config.toml
d_expert = 96
hidden_act = "geglu"
routed_scale = 2.5
norm = "rmsnorm"
positions = "rope"
dataset = "wikipedia_en"
Below are experts of layer 5 (counted from 0) of a mixture-of-experts language model. Rows are named router (the router's row for the expert), gate (a neuron's input weights, with its number), up (a neuron's input weights, with its number), down (a neuron's output weights, with its number) and show model dimensions 0-191. Each number is 128 + 32 x the weight over its row's rms, rounded and kept within 0 to 255. Numbers have three digits each.
After each expert's rows: "mostly gets" lists some tokens that are sent to it at least half of the time; "comes before" lists some tokens at least twice as common just after its tokens as in all text. This comes from a sample of Wikipedia text that the model never trained on. Tokens count by the router's weight.

# expert 22
router:145177140113132177153133124152108120117137143144128079125141139224137133107075164112116138071110115084169137103180084174125073115148120146094101110186125092153072161123142099109071133115157143091126121151111118148165181116186100139153147135149167109114155121132136136088142148134109098164066129105158101070139201074067236069158099136134105082167099109120099138165142136110130074136148110139103092105099157123112152156122133119088103077158109149170097112084095179085143129141167104193190115142132106179140093109073134170143150080057146152165101187180128144119181129142124126131
gate0:116188097150138127147144125181108153082155165109124113150094135080173082124130126164161146118131129186205094124082138164137168120197097144120161125115143118158118160114128171146114121142120130133157071139146142111166197121098117147096161146136114140117188151100170069160180094129125137108086121155166085112144139069099108070123135099115104137122064067112124168144078167134095175143093156047184162133178176110153087150113121121147086087074130133175147144162120194084070109135111124205117073100121142158107107146092136103121125157137167197133093183171135092132082162109125158168
up0:149057143078156174137109092126122077172158142147126176115121131203106077063133087156104095150140104104110079125123131181167107105134123090085080121193139149155125140150086126144114167127137130096128143100173167088181134158176101127129143117091132140139122125125100113111147056123122098116069104112139102140133102118170130104153117131151099124170121068161148201061160104118152140135131043088119167152127130131209119153131164135107128094106145108079145112162187152128134203156134144098106096141123077127169184192108128087170105185142179104116187070163097098129170113120161141071
down0:159122146157124127089153136104130124191192180106122255077160136149160139115128158136070096140055179090161084157101133071147146054144095118097129144161084129101197175186187138084145116103172168122135126175095154079085099151114063182142152098098122142088097139173100113131109072173104131107119116150150161139144104140116114104162111137116081150122114165104085070130085113124151134079094137153120153094169167085156110111138117168178159111129174118138111139155135087098128123082124152152107082181101134095127117124137170099140092099152119109086160105148092099188125124138147154111
gate1:141105114120105144128118103177149133108121126208093119083112039189119114150129173075128103131084097217108082145188130132097116122156055131132157119151152114088112053109116099123127115110150124114106120096100130132080183137120160108164133149140096161200158101093199092107152154149109122104108111116172171143072184147112105069216083078168098138188103106142125136120133106052151044138135144133133084140142157151148130140136105065140121159093154132141130157086115139100095140176152140116142101089144127152178125136142084126118112113112106121193110162123081107166115156145170076132
up1:182122090082067051116118125068094092090117138100134118094155102174173173121140084143139143082107127140105096150136135138123132120140084134093073141155093109117132129107088124092140149141081088096171163092111145119091117143177167149133164133209078113142151175097162165152150106105108100092120137104049103138128129137084107113125109161149168151078098153128104178149161120100125109163153138088173072138093145140128155190117166166136119126176091168084152150069128092135098156139114102035214125151106117092161132214136148115073088119167161178138175127094150148150143082156148140119
down1:189127216153144119126118139155084143176097108133083116129122148157107112139161162115095083106115115084112128097131173124157130200148069133082135113077186087159151139169120080152167169170143125153120153149106064098141110141080084164100123124166106090154103130129131177131170139135121048127104162150114203104107156076113115117147173139108114140116116085177124147140104128108112164109103145195109099143084163157149139120125161110106098091060133090059130145138156148141185119127114116119108130080096205158059116093130091124139156134058159170149111102067154194063091110117126152163
gate2:157162130102113187092102162126122130166151187095153121170132144134084132160087087202143107126128125182183181107178177044121140194133150173190120199134172143192079210142195106044128114097098111138105145081123119151151139141078091123129132151154147140158127134085141071144141094161114106144089057159111147098157096115119123134118123173124112099173166139166085170132118101088137078156122126106086107144145083111138153139137122105104110178114137156157147122088138116113150108101072122126157080086120084133140117116156169166163181144052133118180166126093153137121140160113105132143
up2:108109154085153127150067129126114096228080126112126141154153112164149142090107148111103113116129145137148138152163094111109178129143125217127095145141151086120148160100185142092100156096140140135153168098093111153163167167156122136135096068125120161166100115117114106089092084155137106075148113124117136098158170099175141150055119127156188055140134097128157092120123146137125100141161073154154160171159128129205133120118088078071164126140137107142127098171187112118133081157123190051180149127116112107085127187172090176117191148190141058138139162120151115195109128125119154165
down2:095082048141131111094174117166127147153042123028143125129185152133181131117083100073127164169085165126121153144103161121156109204179073174112100118171109123145115109169126116143131127109106090108165161162127125151140136147117110152161121146177131120114158140104137071091163171156106134120118094126218093123118087096080146160121140130128082099127134124081110141132144179140176105092123101155118112087161139103192165140164123160095139111082118128173088119116116150153149123076159115132136153102158097159143095162170098066161149148087157034135149140153168157136099144046109105090
mostly gets: " station", " band", " album", " song", " house", " car"
comes before: "s", " |", ",", ".", " of", " and"

# expert 47
router:155167080096193111105100130149175077104086104129173078151075081091139109079119118078148156131133143164121109101094115145111132129104131134141048109132166122172138113156129097135140149136139123152161144202136121179130148161155157146107094194143154104139121180070167100076091126111105155129138091138164140097087110141134109145076093122183149121115102122126172169190075116125194115097191167108209165151204088120136138065104120153097121107105083066094128095152120110101114142140169088176063122144139133143147144160138154102104121141143165185173146192172111119076152123131144173158
gate11:096107159135124144110170105168151124141154127140118165131114123115056155138143168124222068166171127215107167176131176188103134147131110183148155125141128162113143150137128153100118152133174148099115119088126156077138173172129121099152157144117083110131180110107100131102086166108201129162167206092113148178081142203138157140076110148110145166134099162123097135146118135084129096108127090082143108084206145135179159081147119043091199131133111155155121146140182159097158177103103138176100123147102167116067152143147097126089099133137105178136117120172124163161139126102131102093
up11:104097162119105126086117166083133175129183123164144144146161174147076111118094154095103105119147123089103140110127127093174184111129137174086145111129115174117140107077094133056196113074126114162152129132170182123209142101175163109109143084087166092133143088062137115138140151110139140108127114130136073123165206161120041171162166186116179090170121172088149118164149114144147119125115129167184041062116130137133081164114134174096137131148152116157145077090125151127145107088100089173164108124105052086135119108105147085114110134129132113128111094120110125151113110152072094070
down11:080130130172121112102117134103129137116124153109174135134134152229100144120128122097094117117161114118087139165097140195150127166113183216148124202101075138116160089139079117166109115097114144108127150128169148175106062148127124147108160146141117097145165122126124188115128175165133099120139037103202057088107149162137125128144125142096084145201163185137085094151118104121130123159087128159124134130084043149109139121097115124160207134088133111162131140125133068107145134196086108148073043102123131152086104096126122134143124158156147155126131154124063187103109157148148111121
gate12:131118128097164125077120157093109145089110168114189153090133161186125055145188130170182148136147060164129090100116114088116128123066093173132122106065163086110122109185096091102136121125104186140139119150171094142100173167156105176164155184091152181185107133143172157163091101115162160161119041130115130165080056162110106090106164124108107097161109113190167154114085099155162107120156109142172117125183080124127158090131133113100156098153140117142140160162125151094101134144142096165097105088131184139107138157113092105151142078133175104140134129147096105121107059197153104154
up12:132119134111161074107102101120198123151074082145116038123088114120112191167159126142136152072140063183164141104150101092093130104146119180101110096150177137167161157096101086151102134090138092145066144116146131095146101081147159155137126096055103126146127166080177103079116124078103113082139135098069159140146150120144139164152118116109162078155107218112190150123137159118119115144156122137097077088156179122090144118105112108126159157173147154115144104126103191173087060137091133129153170134127138087114122108184145151097094139155073165104151190187105106138110188143102106143
down12:107180160204163070163172188071141154130162115105111170072098199074107124095177107123125102198127136084152150171165085112102167170095151123086068134119104095158124139123156146159092190097095142128170119086070117102184103075119194108129152096122147133122124136117181098113066112101097131161124129189124129099135160156125119130083142110118108149082109096180060108105163116127176124167149149120095143131122107110111153159096178114128106156131147080162117109141123156155139117098127143074076122138123156175155109088099067113193069090137179133130134147150142150116167161071163131140
gate13:148104136174183158072097125130140092156076114091135170141117124071163105120100175120146103145156134164154063146105086144108116110102137201133130161100185119130124164135108108107139098115158178120123118172124133079166097137167139171190183112134154115076107152136075183105121161121070119083137117151131075092082135119129158084160078102143134169142150138078156123093040122116088130134156157105151131103156108170112102152102154076090079160131127156132154093109137161178144203149091135124079113104039165136157098141108117083218163141137142080140152155156115145138138142188074165104
up13:166113139124092069138161130137100211127209144093110085036142146149102101165166122119086143095105148079147095127129141051142116158136150111144134079153170163082109126084144158178152156101180068124127144133095143124117113095170084146144148155176165033196162116135138135165179124159139121120154186175165062136095077151146113144108118151076150116062100145125154078057141120106113204125114101100154144131085120131091103139142132153130100148170110184094155082173090064154128101145133107104145146100102156087091131118122145132131148121105108105110137093137158152117144091123127079122
down13:106157156113095114153146137144191113109156082120157119112090134153119134157126151162064128122140143173147207151077144087078147109121120077153156164116130159152116090094150165146086121130116139131116148043115150173072139168115080161178195166141122109197172151125134104141156145138092149129097146197160104146078008135151150106112111136108187136129126204153098162191142108167170185154132125175158196165158077091144128134148136203133171161130137066097110077133126086121118109118171145145160139165112134115129110138142116127114197160107142167109121121167108113124131098097132114132
mostly gets: "'", "’", " '", ")\"", " ", "]"
comes before: "s", " The", "t", " 0", " \"", " ISBN"

# expert 37
router:158102109122161149153100139103089123122130109096107131068145103118103063171070129174149125125148121172143142152139094151160069143145089150101134097189177090081097177142145134126151131166080112160143103134115107100078139095062117136095177139094060099102105074086114103077088127140128095174140155124160124057181172120146080097139143166202088109075153152125166179147122088135126122091147122126111090095159101143027169148149113089124095096088114130145109160099114180085119143170132128147175109158070097153161153090107080068139099146165111068111122189126134094148116104159100147139
gate1:139101174100130132108166056210158141118100186121187110115075103092114181171120151168094136124162080147137136134096159074169149087141131087144065123082157152157133144175157122081151120133089159115163142119130116164131138147111132142168137183118076112105144156118123173150113103168115158146128144087130085159174131124113111158149157103051101191090105152107100104144084154103124148143117149152121130081104077144155155132189145106101176066092112117182055103135158150135075159124163128090049139179127132128141091107123138146148147173145074131130078083134127205131135090157073139067
up1:129108112118168163137136079149170131080155112145115135131121172080111092156108112145087119153128164059138070111157107062117156122117128132151140051174092162153102117133186190117106134136124095162188145132081143106163139121117141145100130147115101163170105087172097153081118123098129129148043144104178110158125023122078122131104196145144203105130109062180163094133143087118154103151153096110078129071164121157104159147110136127125122156105125077068110124213134118123128113143101157122163171107123148114098117155140101085143140130078115096117095138140135067131073125147162113033
down1:160130188152102031162099050126121167162194126152179177110125120157182179144128115197124188147115161098111117137113117065153185164174110161138150168150123220121164118127115130114190128099125108133068143087130168138120142071108132147158139177148132120190089108155087111158153129149146179122132194155100143141110122190136112210112117114139094116149084116103101161175148176175120127125099072084145168168087122134202102122146138135123127118142103126095157131141167141152097129100088108171121126135113122120101138105152130155174183187118100120130139109127112175164132123078139095092
gate2:085157112129158105149120134152101179133185095140130177122113176158181117107137088122153106142164114109170119162112122125063118096124181149098116146203119118028059182111103140132076144119097162114085136103091088104107118089157092119156169131153070143169158099112149141095132083101157113138178137122084114136126170111076110120143173127127152087141029086103132160150124178155179062102142082150091084136142126102130102157072153069118109110160097178158105178143149180115064130151097106106137115157130127180176134109125123095135122145091164146139148192144139137102133047170124110109
up2:108112221121139149121082171069120122154104138143131142152133135144105096176144160122150087127101128169162150150191125069168165126142095152117080082118158166111159112150064107109143104093174153124151148133108092133144112131139121119085116216109168189083075098149121158200123153095123167164153143172093075174059180112125145188125129121145186145120184176172143160053181059103160172143079128150104118149146147192129159191093125172079130116107165133132166126136153113093164138099088116155119113102174120170102143128133107117166117147096087167142137145130068107133139116126107128138
down2:089177102165158156134090176151167138105123120091134145238141132124110147135103232106119163083151144115088100127155058182144139128166135095142095130088166111154140182109142114194155133150138116135138163151109100154178166153117165125163158156106147139155117121096119141079152141101140100161070117185110122129081121159150116178065133144068206096192116181129084132146128076122114188132163163149077131140186096094129178109125100133148147124150138133088168061089121139134130185176138147141088173115111113193102141100111133092102116098168154136149128138120180124128150143122062115130
gate3:109175140136123143149103092102184136145118112130106111090148115147168154134162132183104091147165129113153157142160114088088156084067153126104151079089079147161128118151169180108151126146100095192176167189136163156146101061104129110154099123113154140171132129163171076162143183121112192152121134136164117026141129156109122107141111102150169162127119111111085136145082123177112133132124165126130151151144106078135138118094092058141085067049066127156127159180111139117133146114171077066084120112125125200156168118141110089115157145082126117159142097128176134128057081144114193179
up3:055134179088151158088080145106141153102138107105143120145082108056111096127159156159108145214088114159166113144106125224079126163152134223140084118129116178136147119138118097123139106108133130162124137144184125169122109104114118146195153104208208083101108143131102185119120166167158177174085068169121088097138100100083097106114114148139073154147085095159130148146159142136150120145129107087141100090095150132158138110119138103115094128205150168089138103154105092112129094134116111145202144121139143161098145120131145073154094110186148088183166136167121155097104104106146153144
down3:089194116096149090161078200139137179156128100076107151142178106071132160106151071152102137172095143068148127100169183177164145131097118138130120153104131089123102102094111154048133137094169106108157090071116153155158130109114202125114161106096073119109168132121118126094142163108127114062120148125147160074070112133104133113150138149128090099113073126101095109120173079097070180173099171149081154126153105148135117165147159070139125112113149166109083114115141177129140119140178125093131133146091115142150106065119166137182144176146204165167179098128093155079154137177090104109
mostly gets: " it", " population", " can", " they", " may", " which"
comes before: " of", ".", " was", ",", " is", " in"

# expert 7
router:128153151136155116151130162175147120134136096108068107143155135102135053100145139085199116150176144137122132168147112148107142107143117139110135140139129174115106149121073132103123108117151091161115112170120147110120123117104159170163166112141144045191167125185122089181127124158156176125042133079119147068152118186095087059093127087133132157121154052084130111094153202146133119122150154118159087156085117136099144152125056082150191144112123144087130178118125141100103116132137110139116183114216116180074148103108190111184086137124129104157095096134207170105074120136127114155
gate1:109159081137090147199078122109122116139087154156220087152127116155113162161146140105113169103089139172157164119117187127119136132106154111094195147118177087172148131122117082098200106135146154150165132082158184128147149095136173159153143172164141133121074160159118142105162165093122124158110095096130095158124117179071145095150191151168106145113128105127112118086158160143119102113094143103093163096141165147082150078119140154125126128116199178090083134124056061112135152124123144142123172106091103185129198130099150106148129081100065127143179187084160128072105155070160129140
up1:130167159185170112091162149161171117165179178163166145145128129127092131133128162124157160092142096119128057105098135083129122131101122100157189116139143109180134125143148143122126086085191140099134114095148129092056190134127120127101126119086108076138171161147111108154124117217121113107158107163055137072143148156144132096133106180096218135093116105139128158134110130160158107144201140124076122127132126115100133122104162153086141168113103133164134147100115123091096102154180072076164136115086143113201046103083170121086113154175065169114116148053169161165125130108134160086
down1:106115108118127140096180129161135100144095126123132177111145144183139095067110146137121116111174119097102117119127144070139145087133138089165120183125136066096116078111113139186190129119095091143135114114084084147091166157166076085099123137139070089102181054158157133100177126139094122089108149110135112095137151166182145089153109122117173127189147131136116112142138095061149242146158151216160166181163159107111149117116128133094182150140088149106099140141159095160069109159119112150120127123146151111105106158087119159138170124163097183119136173112193185150085112116186067130
gate2:131113074098082181133088074092192188149087173169076149127108134177143095166139189119158113113202133131130135152153096123092118122188087114118170129147153129115093170119125083146094068135164126152120155120153152096110164172136150119108127173101104068166130108137133139083178139170076121080126101128119128148102081091166159100138083055098145138154084130108158094113113105199168111100188110150097121089081129113084161067151150074100138180143084097117130102110153120122128118065114112135101158159133075121150136143145146185171162125125092148129136115113104063140158113156096179049
up2:137144128113115142093169113186115163180124157135108108118072130103104137043117136149108057124093126108141150136090126119184093139116104124104102136170083117137197153068110178093134128133142060150080124115117108070175146099106099215140082098167134119132129135155079129097120153141137170120137112110130101148096105088148136118113175148151105098171153107204104108136114206172139112159164119131193131117181122171156160163153124144089098187106145113156164130112135114079121143200147079111127128148153140204133121097131093081114129168162162162129141108094121150116072242111110147164
down2:184090163153167149134122058080167137079181148066138095139116118177045155100118130160078105139130115125167098150114120128132157089148146089121164136107131192080102082107101192153147190181137114132099098105155094132135177154138129068211108165166116146074138096073075166108157091161130151178125148109143137117092144125123197107122113119131098115169188106096105073096103096146116159086144146148165100139153149158108152156130068112130100150127133122134136094122162129096075074121166111071172125128168090138165142063138114080141146141099166189099117141158133118074105134116157179134
gate3:165152143154098129117160105084105135148189085136056093131125172111154142124159113111139109094183110141100101192145193169131153156134172186181136151168136145101133131110072189106147141106142079118085172186075099117107216128122111098125153202170139119169165190106117146084164140148125088130141126143079103145108164199114158117141134165180071115127164065128143117154085160047139159132116127136093154098133080114109093092110138116122136105112090151105079172117132138103164143135119142081098152130135152150129133141151129086108062109164169087091169126060132104163143117174150099180
up3:111120113163110139171126103128159110154194056193140121099117153101132143156150133123186140103143198135149144142110118103144142139127046115115124126113108180171088150113128135122136121116059138125131096146124121142174148174109108139143172150110109160120113195114081137140111188135060124132119127095152113182120154126125104082113167080107116127146103093125095159092104197119130107165138101137120150168122101127200162092160087132133119133227168126133139169170051121034153094150090101097030168113159171131161158125131168120079094090138166090112138161072093122158156106155168155103
down3:178156121052076170137125175158058120141166128132104111080136125156125089095158102164150161153198158170152174174100128166168121073079185140144145099193131174125170116057096113089102062171099068161123114163151112128110180146203102124163088145174122119148180156093132082116142121106123097157154118088119137150105113142110108135111111159149134094114138078151132115141113169112102189102056153121093180105088132114090104120140152118062074111098086152123153147114182125107131156131142109084138048118124123165177126129135087132153132137119089097104123090089175109116104141150128146189
mostly gets: " released", " used", " won", " served", " began", " played"
comes before: " the", " a", " to", " by", " in", " on"

# expert 4
router:166123140136201139104153102179105116110148166118090113144139130135154174126134122136098157144157137092115138210127098140144101111108123119107121149138130097089151129136090155122165145094164114142168123152163134114114106133090147072171104128207138090116091117103109121198122157192130169115064148075118112113117096140154109048096074136094131114081163119144175112105060172152108155058100156149130108107109155108120090152116101152123190174059133164061109156107121147106116140119167120181103149161146090170070148119111102145174134170105114110144076216180203176077137068142155124149
gate0:164129121141117107158138154172107163112094153156120112141165111140133110091077143111164077141135133116129134100158099159105128146135149088129091156197163150088166103106147167138142152170112151107055114111076150157107111138125166177101052135115138077135120130090095185135147140145107210119141136164154129129140125054114113140183159103086120138125089141196141132152106122114137129108156104105130166125143143146106072144125132178155145172149130117014115085074100123121160061173071098054154094146143102102156168128136174053078152136157095071075106144113051175124155163170124099132
up0:148101127097127166142159095152117163161139107152200106037108085098093107168044139119187077136141234134171148129114110104141123144077102120135155163209075149111138091182063120140173120157120143109105121163091197114116175158143143090094167138111140146155099077118187143109146086091111110131135060104133140101104112136138078127089144089057162139131154153198083113153121162099088109122146093115112070142144138075126097068115168129150121053150133102131120126150135123145095094141074196107173139150125129154124137100105131158142082134141147129102103126136117131098139101132143088105
down0:195138122132087182128114098155164154121110153117111120074114154158095077112120138109199104145144122168125123119096090169158126095124105124106083126140128081093148188100124150102150135076155122121087161142105219135158169115104145155130061179167174093109129086102133147113131101123126103175161144111106131143088100097202158147179112180148156167162175114141127091085104093116143144134097084051103144088128145152079150139132131131150188148172161079032113110143155104090200090190136107101167118183127171136147153116112128160124110135086147132110058114133067125143141090166147090088
gate1:176080069103219141161139153127161140121161119147124086135159188160108104152118135104132040155115209130143111111069132092132119113130136107144113099169153082115127060118107067164112133179171153095097114144146119159163132152083130134182100145147151089081095135111108173185156118147134135137118145076093104172134157098136142108146157144123085089157192135145102127089121145095161119058143160091148110084115160078170189207145076084143142102152103073106136093121205129108064146146090143161097105134105187166156144112097134177148139134091116161135094102131105108122115133152183143124
up1:127152161132114135131119133106118105162115145123129126124179166058118121133122148149171217110110171163158160100148179108113144131146119118124109143115165094101150154125158086054120177072130117136166130137150143044105129136078118168122110177085168143130102164126154077147112118146168123132164146109155139120110096102165154079060143204166129070094107095077123151080102116112149099116133145179168192069154149133116071116161098111177101193149140113180128145161153123203130190172127055147158152150185121204095149152167121066131130152175122107091131106117087109138153096161141145121
down1:227100068130117160135130125042145136155205145152161058122119123093148144060128147129121113152161112116119155171145139091164161121095115112134135126133079149189121139116083083110149189134106139096088104085056151089149113186168183077121129107133131135112109130186130126106171109180122123127162151121151110135117190109152139114129118086110141140080102118181139136154130079127068096112155167112048054146133186148156123117133152152096106132132105124109070137134117092123131034123102136131117125171102108089063127153109119146145147161122131106169130135082078113129197203108147142141
gate2:135100150177054174128057155137164107146094146148119151108151110126122179163096178135171180131146180175103158145122130095150186069127096160137061104138172136172157086147123111103106106083135086158133146143174155078151122114150138114109095169138179144095141136171151174128114167103143152144155186127118161137184148118141152153142168150102090107105092098141131141062106111099118184123146152139094127153125166203078094163132197165104137113170188142161083111147082121145150119086091171099078120189160117122180195169185119120123131177123136133155100135084167123144181154173145162114
up2:157120147113141169132149132106113129157120146130112174166150162142044107084154114117113088120144137072188100136134084154131082101123112149148144093145104152095097095101130203153064097171072090110101111171182153128091154093165203148138153113174123166128164100170157178104144117162144170150078110160156152111121134121120111166127088191184094176155131146158109118113066152111203126107084142141145148160133070105172108113128138147089071141085125051105146105140147168188136161191157111146128154111121144063123174131188091126122177147134162061152117106122129156159096131100180147104
down2:120126105158136156163098119071120098122160143160110114152094155152127118070193082084107139106143137157123112056077203142166101141120069094160167146130097131155127134163119122118062140088135137145110158205141105105159117169092124125139104110032170138110161129156149107146089138125123118137144170094141125109082071200123104136149143112057123130166131058174097128104184115139124131127181134160153151127171158068209178148095165078141163121139118150116152097071174117120136127128143108098121110106114206110122107170117180098098140158147134170117151088136080131158140095101171044130
mostly gets: " against", " called", " using", " along", " among", " of"
comes before: " the", " a", " his", " that", " \"", " an"

# expert 29
router:115069149141149134128119157098122127142096143104154126092139077109133137174145061157138122134125161165151118170074185138128090087127148106157123118106114061132120190128106160123125225114164163165084147119153062153119117110148090167115101080165109171138137110148184120131159152124133140134181089104114137126125171115150076122153127091132146063136146194130083097111117042115145138170077128128084180122075138099166192162162100121129168100133126072175107100168154132106144128186124096114068084108124114125135103099163142111166140078088157078177088168069134062104070141169153153126
gate0:152116138115046203125110096136129115099086164124144031096130138077141094128078108187139114126107141138126108139130152084120220165109186109130180166164122134135144143135113141103142143115155071132015118116180141164075095115142086135108052058113183148163158165095131109111182094128175111107141176076121154165073113138113061106105096104136094116100139100107164091109104123098139116121154086158162119170116159200147093109176163120103140126131156167105129120168097128125120125146109109101108151162145116153179155113142134150109180128107167138172083114091128142177105144126178117126
up0:165149122095152050193122209125074145114153131103141096065153115159134100120112186171119098142111120119128175142062122147252213120080110111101050103114111123200119113162124143158101147109166137135122121106096193153147106149130165128109080122133135071154122135104119112123147081144153153129155094129148112146112112098169082125125136094165127136077145134111093094141119110168122103112150156150108112135142122118112137099158129176176095118113105108057128166151092146098097129094132144187163172146139104134097206173168096173119143128223117122111107146076147144098085151111151166131
down0:109161094072136172133138176154129119211130122120108165129117147209156160157072128114108092115142139076108112127196110059099103099119172074175079133133177151157109154145161097102200136123037169117116097197113117095142160101130158149140146040124101119139141152186164198146115175092095109173117133136139074139139140092142198152164140109168124118206104072139121084138072139134106099117127081155143132082139127146106123105113177101133129159113205137130127109132187068123106101146119183113172169115116169123154150132141125120109130151104103147139161098118111138086112093114115129116
gate1:166134109164102126079158109093123141074111109163147120107163122127154084123114140150133184085147157156142135068113126134112146113078174162142118139154147165101075160108103130087167132143207168123137072079138145115124146183212107135063082124123150136140113088125176130155119133104069157149113107148191158121194100112195112126134096123090141156134132131132087102119156139127134070108141158100132115153169090126124068173161086158137081069140087176075146075122161159011128127106197145154139158117095114104154091114130170118152161187089159157144098120120147123154148098172094091083
up1:082106168208168129155143179123143142122140137119176133155125149116117129179152122088086138107100153139101113111171103146132084091188128141133152057112118095144099161158115105156084102170107075087141168126128059139093062115135177111172115048177151187124163129131106077092130183106106153104097139133115132138171116167102073183120154096099204095122087172127144151115147151194166122166132132146103124129148135126103144130077128152108166143115163148191116098061143201118119159103150143156093116133136108094134146104136084167106135129148074061124171100147086106156112066132140210108
down1:125143185118131109132100085191107097168166105098054193156186141147110155111101150125156119120107134162111127164180151104108143157152115144125088101085114126166104099142147184148210107102083113132113172163136097159125155084123161164166164200130123050102124128104127155109141109141174099125122093154090075111116120117108155106081131114139047110107128162140159124118110118147129194150077132150146108123142204168075146101116143078176107109118109110198103126145092150169109136113100129139136099095142182131121135144111153108182122088117082155150219091218072150138076135129096118162
gate2:090128195128146157152123132116093108058131102152148116113100174111138130109103121170135151164141126132068148135142118109085110128083177162132056134174103124067189139174159093118128189139140085158061099108154163134134117138110136182105148124160041137115147129151146086151131152113142086110117178108083140127124121116079160134148137087064084176175123115148033055138090069195091115082101109121105116115062155120122114126089103112163073150123087077132128164120193100136162130152167122124133159098148087161135122097115144163109130126130133146080146123115118176162102109137119069040
up2:108112161083089074109077092138150119101122043084122116128136184104154101126147079105130170140109134101084118123109083184106074086119144156076117186139122156078177101095120174078139153136099122161168122171092117185182147141167101138093125174099193175158158049145102124162147134179097158132131089132123129136151091104138135106161169139108125132134139070141107158114086155129123098108145085062113123086109153149089132130041179123111103119134086109107121116152114103104117160090148168089141104182063162145103172121098106084126170101177139119155167138110180125098214109131144113089
down2:108119142100096146162107071099095088102165129115117174149108109173101102141105109163093127149145102084118173110112061080109075160112103185110087129173103086090193105176124146173107162191092140111199131118125139146134108170080091121179120133109122102128152128070137105131125116120134138190093042139135241118122189115112118047183092125100108082113137171127151127114132106135118096092118195146105134179110101154159106120094144098138172158128136166074147146103135094134103115129097092114167203148128104189129087128133111127166082104125147140114090174134074126115139074136144107100
mostly gets: "ation", "idae", "ity", "ism", "ology", "\""
comes before: ",", " (", " and", " is", " =", "\""

# expert 28
router:149171150143070169149148116172093156073162153164082161178135076146118132167108157134172121146149135162124129199151147113094118154133135125123129074159152164135108106121143101061153193133128121144120155136135171151115141121100184125141158117100153104097151084155074136162141087058166120130096104132130139121121063133077175106107088157107113128094144091094149123131091173062110111130097125089110088181082076076176124161145158096151126174084136162130120123071085126156152142115090089181086190144057127127130135106131026139156138170111149119075061179134128137163069135101139094139
gate0:146107173079125131085151112118086073136130086152134169079156142145139131204104151097075152121115134128188111129069090083156095154122110090188124148145106163143135190114101159167126151168175103120166125135145148154153111165151151098073169169103113108146168097187109060083116136124198174089144150202167127143119065168181102130206175122154133166100117155096200140059111135130135084083162129145169096137130134093135137162110106126096151131164158176138089155132138124128170125199154115110152156174151145161099141133133104065133142144046153136121153124123111131166148161101149161134
up0:107093109180138135136120111187066180134097110097126136122105205132117113126162175069136104157121113135129090151112117131092121065134050151156150109092081089093113127135134117079098162139101113134127139197149115139099103063186100129141156164135081117150143148132104123043114078095105144142146141128135116103120096138154056038137166117184119130145125122149162123155175069118111141141125139171145067072080145101168129142129159140116164092104074143139133149073115183154118139080081118086163064065126107107177152130104106119166060133128109092137088147112135179091158169124177146168
down0:115145086099121170179113142150135131130142152175149110136089073071125126115142151074120124068139113150110128127126136141209167155119162184109146139145152120093140090105164189159129137129119101119123128144095136164186093193129141094189152145159225183132166127127146119155125123103149151145097160153096176118130106145160201098128069175060097107090143126091121078157138159161099209150156072133115101114149117166121176120138079097146130128158153130081097077143184098085106145130105088071209107130134123163071145064159111166159106121150142123073095126103147131096061130114123128114
gate1:159124121176102169164140064128183141154165152141175062120090133190130063128115180133121196088111197137132144146037150094078136162125157155157131110120156147150097156138126200119116122097122123124090093108149199092138127125114136143121140046093134133129101107140111046136118050116133107113123102115150127043122138147169191133137098137081113163146113075140086187128149163136127109196164074139113138135119153111070115076083137147109130152132121098093124166105174147103192110167086104137090121145074133159175168106083170147102096119133147080135141118130085136106125121123130116139
up1:111198178148116117175130137184162086070140145121114154144122103111138119181105067100114146068217179150136079103147147116126090130135096109090133179056159098131115100114100141107120139126153132131159163137106179054094056144104137053164162077060103138123124084117124162102155109106142150123123141106114145109163090085147141185104080161135161131192087186100116073107073067146119125103090119135192156099094086138078123108097094081072125141132102185127158115107170129095094126145141102116198106113080127149143132086179177156138166127135120128126133110146139111158101151140124138138
down1:084115116127156069131116120081153115159158165110111145072125124087107187107145092144075100173152126136143102088167123178150126106065061151165138129126136085089098169098111158132087128120142091111096112142125095171065125106108115145146113125128081154103164204103091175081098164120110093141158148109135121176158132150139093061129177177118107102125125160184153128116124175134103185096142151084113118082117089200175138108119085155125140061075159142149101121138106153171169161151142199132146183180145184101068071139178139165141134102156150102146130058127155101083081137118156136102
gate2:121182110124103145129090174108149089101106173112132139136119038107055155120098106146109155139185139176138097192167126109066154117147122109134182170139109160138142133120138169160131127122121091146131133182152200191110109129128114145179159150116104100117142140066130059101118135097166132148162133062178091095138157131085123210154089174072136097130118117120124137112087105125117152174134119191167093142123163149107134142097123167119127116098161091140109070127091124130150149067094141095085118175115072101098072151183092196118113092120155084128116103112132175184136115068186085119
up2:098102147105129092083088096150117142143105148102098185119127116094148115098102101143095103079134132130074140097115091116114137181147089081061120064114139165061101143130130171188087168097122066193150125115169106136086201100088089169129099104089130138112172126163126065162140160162084152126140108102110135138129118173145146050094133124062142093151144107141124126150155173120100117130150158154149190193117122175160120135073113183127157176070093095184152133130083172141084121174082125115144087141097089171066094177112107129155072085138111104143105130126089148129118075115105142143
down2:112206133137147139139120143198128095093189159138128125125134111147105138190155160164147099117144141230141139147111119115176058109115124107169129174156168143149155169136127123081107156144182090028131148169164198146090149092121136177153155133168107122162208144127133110144129111075142128073163142115149088147074124177100166178117192182087123161087115091171128121096137129125122157087133166146094126130136173102159114091136148100127178137087156138102136171101178110103120067141147113165113138165134116137130107120161124090169100120059103172123166145147101126138098166055143085141
mostly gets: " most", " more", " who", " any", " having", " each"
comes before: " the", " a", " an", " his", " been", " be"